config.toml
experts_per_token = 2
d_shared_expert = 0
moe_layers = [0, 1, 2, 3, 4, 5, 6, 7]
train_tokens = 259500000
Below are experts of layer 4 (counted from 0) of a mixture-of-experts language model. Rows are named router (the router's row for the expert), up (a neuron's input weights, with its number), down (a neuron's output weights, with its number) and show model dimensions 0-127. Each number is 500 + 25 x the weight over its row's rms, rounded and kept within 0 to 999. Numbers have three digits each.
Before each expert's rows: "mostly gets" lists some tokens that are sent to it at least half of the time; "gets" lists some tokens that make up at least twice as much of what it gets as of all text. This comes from a sample of Wikipedia text that the model never trained on. Tokens count by the router's weight.

# expert 67
mostly gets: "arl", "enn", "rist", "att", "ott", "ll"
gets: "all", "ill", "ell", "ch", "enn", "arl"
router:478536489494523494522500502505499519498520498471500513519475466519473459443469502503485545476492524519451491530496514490480535522492505465474516502527475483495550461518582495508546538490503527518524481506458531519456472462550492509459481499511524517498508491499485464500497485521537500444486499509504463487502502533499510500494505489509491488503476503455544501497447517519447529503522
up0:522551481467547433508462508493527513486515468568521508496459506504475521509497563488456506488514478524490508520489513493516502448489433482510506514478490518444510490497530504510486495524494507491529510540485503509519468520502495493476506521479528498550530530450527490485525512439519484488511525483494525491543488477532494538517509454494478494524487515481501517529510511482488506527488
down0:492509490477511478487481535508492454467485547543527466484511510519490477531545475514481518525498493503505464512507502524497539505494501521536492541479493453444493450512495474491464534528496545487551474477492508564524541520492554482530514510508487485465521487514497441511516499528503511515477500516539488497490508517497477517468469462506508551502507486499495501456478497507451496501476
up1:517469500525524458461547486493482468491491485490464495518519482495481502462532494494463529518494452516480499491500498451512498553482445478521511496506532483539524528506547496535507497462517530524537506512479520515478480538510443489518482532492470486508540521504555476502509476481548488524488472500517505532461502509503466501463519515486487491496491506481505544513470511566519481530516
down1:463500495511507519467509467458501462488495528509578556495509486462504494548511501505507519468481544551500538476503465500532506466498503479490471493503503523470529490478488513489496519479469487447458534519466517485477452498506483503490506534491479562518485499476490534499507499455468523473510461540480504495489548471493510518511508512529505491494509517479477515517487465545483495492541
up2:501524505495513443512483505512489522503485511509498529535512482534488486515478491529485480520451520473479485527500510506512505481485548501529492533480502576536527462503581511520517514512514510480464472481497464522467471517500492518480527532502493506530516501520477474549508490482502487484432510468497522450517496490522459490524545474502498470512506491468566513523470490487476502479513
down2:488527512494468528494528490508450486521479474519508494473494492551524552467524467515495512516500498486509495521508535525519454487519500490472523477521469451511497476504503539498498481558513496481499478455513495477461476545493474501484533505527530495507503480485502467492520479494520497492497515539504520507465511492486497491484498499497499477455474500495570430505510529516436465519431

# expert 39
mostly gets: "c", "r", "cl", "l", "hel", "h"
gets: "r", "l", "c", "h", "ch", "ic"
router:473529473542552490511518488474475508490521515438476518510432499527460501446488490500503493508511482527516474500502543515499523512490491476480476481472504505506521422508550476467520513531518500529523517489472481516494473511505479495485497471534538503469496525491492472501504501489534500482479492459518436474523454511509572510511485491509498557491486498531486494512519498516486511526496
up2:490504507487570491482492475487505509496554476488515526524504532498498510500516505539514532525493499485499490479499501542560455487510478475464512457478439496490505479490468499458515489493491505518482488482462484515505482558517518522466475498526516540460505518536495494526501513476506516475488453492535467524500500460535599465504507472502463499506512462513494501495492489473510497524511
down2:491547524518487505461508457515515520534461529507456489493488465485512497540525477490522504487517523506520499480513468517540496494464488493491501462493491501485475543498499516506475529510480531452504521500496519496519475522509487475546482477522499492542462481511593497470494516487499461499442479494485488485524480552508444473477516542483455508512529512505545511486497495503506478454488
up3:532510534510510506520548517540480486509492515502494528481498504473517499454498533505494467531535479497488506547492522543543521517494481427496500484519474491531495467485532502466496491514481491517542524503477522511477464534482524528464528490513515477493482473546451510509465511428533505497447505502509484477510504505485536516494556511505529494493491469514517501487541513487501494502567
down3:479503521542535566548462470490543498529517502451516511500511502520511492512483486504460508472495531510523486471493484559526495476456521468503512496562507558499510502466494510548486482533479499459520473521519498510515507503499492489495546496526494501551483511508537520431532491540495489465510509496486460487470482519503495505480437501512490478459516507509523489486496509507512501487498
up4:485513495505502527469544477512492473487504494500491498449482505479510556539446501467506513473553481501509525513455484475503500492468476516524420490478531544503552471508501473498491481541483521536542483499490469501499520481491479494513483511521468503520491514513503517497497501497528531478528498526536502489494487512502549470455529480555483507526486524567487487515465492484477487511536
down4:508537516474522506492495466507485513485523500514467495524517530466482455563525467521508529498517486524490507511523531538531514475484502508499488509491517472491457472492535498491503514448499469485487521466447486507507511492518518518495506507520526487518483475509451508526510541494451441537527501489538489526537465544496505528511484481506468523496449476480502496512462497432461476473528

# expert 59
mostly gets: "ical", "ular", "ural", "ersonal", "ious", "ative"
gets: "ic", "ial", "ical", "al", "ive", "ent"
router:467508453508534482518520505469505531515513462467480543497509501520501462506471470451484493464518467504507512532498523495500510548485494491510524514519463497469519484525487446518517532466531505520540510510492510511497514470512500504484484471450503445426497515489485507494505482507512516504487521491549463493543479484520485488516501497499518494473475499505579501522471488517482493525574
up2:478520453516498511525496523444481556485520480468508465526523495494524507508538499475462481526523469504443512505470492506502472482485502530503515521508504489505515477524481490468512483468550463501504486493523502502420518511469506473474468516498513468466496483507517570532503495516500487494491523534533480477468506482469475483518499489456504468472491517460463496475438507493472485515522
down2:503454516546489504517472477493561467486520525539481527499454485481515506469516515529532491461506546508480487542513494524466509459506493499511482515500481472476512499501511518453449511498480546472482518508516524475498483453498493514508510511503505510529518510498476494517500503505556534518487471515447523451501516505500516510445526509457446493469484538517506477506504494443528526498528
up3:518482510531521497478520477493467481487526506531506452503531467498536490491517505469486594531553482496479523503506524515502513504493509523473459507515458485498484479518509487448508484496474531515479490506509528494499483472500530476510519477539481524486531464477462528534500514541525470495455498492540481511507483530500493500501537543481523447501463499459449480494480477507487489453493
down3:465551507510493477490505461546523470441513486479498524518520509518539514520471487490508507516564525524455498518531510519477496481451508500493454485509500454503460516498491499526495496509478502520530481467515499483428499544485517478525526455500521481518468488494481506516472514535513484462530530505480488504454478553462522520500530498549484476495505476472480505476506515514525507476482
up4:496473482497468509479500495439521523504551484469474510485520519455511508544470494492493500486507451484517478514518518512475499531462497477496492508494485490502474483502496499512508493479513481506523518493486491526490534487518470524532468479493507522496501512471554496471490462468508545449466544516513522524531471495488516441515490509489480507499518509455535519466420484503452483519569
down4:525495534504507510468489509486455481489482535480520548502554514437488465505485486548501504510489491444470458470523521527504517460495486555486495457492501490496478487508505515505491477491476486534511481485518495497478461556538491497475437509510500466532530471512541540501493483543507505475535522498517481478455491547499544528492500519519501515530498507505512509498512506468534474475493